Below are experts of layer 5 (counted from 0) of a mixture-of-experts language model. Rows are named router (the router's row for the expert) and show model dimensions 320-383. Each number is 50 + 15 x the weight over its row's rms, rounded and kept within 0 to 99.
After each expert's rows: "gets" lists some tokens that make up at least twice as much of what it gets as of all text. This comes from a sample of Wikipedia text that the model never trained on. Tokens count by the router's weight.

# expert 13
router:75 55 39 41 46 79 54 53 50 49 33 16 57 40 63 46 64 26 59 53 49 58 15 84 62 56 55 50 88 49 35 71 51 79 40 34 42 70 39 47 62 56 65 34 45 71 48 33 54 55 66 70 63 83 65 57 66 53 57 40 48 61 40 43
gets: ".", ")", " |", ";", " =", ")."

# expert 11
router:40 45 41 44 55 56 37 63 43 89 30 58 79 30 46 53 38 44 64 44 36 44 49 50 28 71 59 45 04 48 53 33 62 46 33 74 39 71 79 54 49 64 46 38 46 21 46 50 44 49 69 57 43 55 42 44 45 44 42 53 46 35 46 41
gets: " ", " | ", " (", "–", ", ", " in "

# expert 15
router:34 66 56 50 63 70 46 37 53 91 66 38 39 19 46 49 56 31 53 36 38 57 40 53 42 43 47 38 47 52 51 65 53 43 36 50 55 45 22 49 36 56 71 47 37 45 45 75 50 30 41 70 53 61 43 48 49 51 55 46 47 38 42 61
gets: "1", "2", "3", "0", "4", "5"

# expert 10
router:58 53 33 54 54 44 37 71 61 55 30 67 66 93 29 39 69 53 58 42 71 77 12 36 61 32 69 54 47 35 42 32 25 71 56 29 47 69 44 50 79 66 63 48 64 37 53 46 50 34 59 31 37 61 46 47 46 31 43 33 42 39 54 55
gets: " |", " in", ":", "ing", "s", "=="

# expert 1
router:43 37 61 42 50 42 23 42 22 82 66 67 50 47 32 47 53 48 57 49 40 79 57 31 55 58 53 45 65 45 46 36 40 50 54 36 41 24 41 28 32 66 85 67 22 80 35 51 53 66 66 50 40 22 49 52 42 48 38 43 62 54 76 39
gets: " | ", "-", "\n", "| ", "|", "–"

# expert 6
router:67 46 59 53 53 74 14 62 37 84 59 52 50 45 61 41 62 43 46 56 32 42 46 50 62 45 47 55 48 28 46 75 33 49 43 72 51 66 44 61 43 36 46 64 45 48 48 30 46 53 42 47 39 69 35 34 58 63 53 77 65 58 31 64
gets: " the", " of the", " The", "'s", " a", " in the"

# expert 9
router:51 40 66 37 52 52 49 55 73 00 51 65 68 66 41 59 62 49 33 47 53 37 62 55 36 67 46 54 35 56 64 61 45 37 53 85 44 51 47 42 40 42 56 57 35 40 29 47 55 50 30 71 67 50 58 36 63 28 48 77 54 68 76 65
gets: " S", " B", " L", " F", " T", " P"

# expert 0
router:87 51 65 49 34 52 24 66 30 79 58 65 56 37 48 52 50 57 24 54 35 63 41 39 59 41 55 61 60 66 67 52 46 72 68 51 37 57 65 18 46 46 44 33 55 55 83 50 72 26 39 31 23 30 77 37 32 50 44 64 49 59 47 61
gets: ",", " and", " to", " was", " of", " for"

# expert 4
router:52 38 41 70 46 41 45 55 74 35 35 63 34 21 61 52 29 72 46 46 38 38 54 18 48 54 76 36 43 48 46 45 49 18 63 66 53 39 37 31 43 25 72 47 48 62 45 37 34 49 24 47 48 52 58 59 50 35 35 52 36 48 55 35
gets: "\n", "\n\n", " c", "c", " p", "p"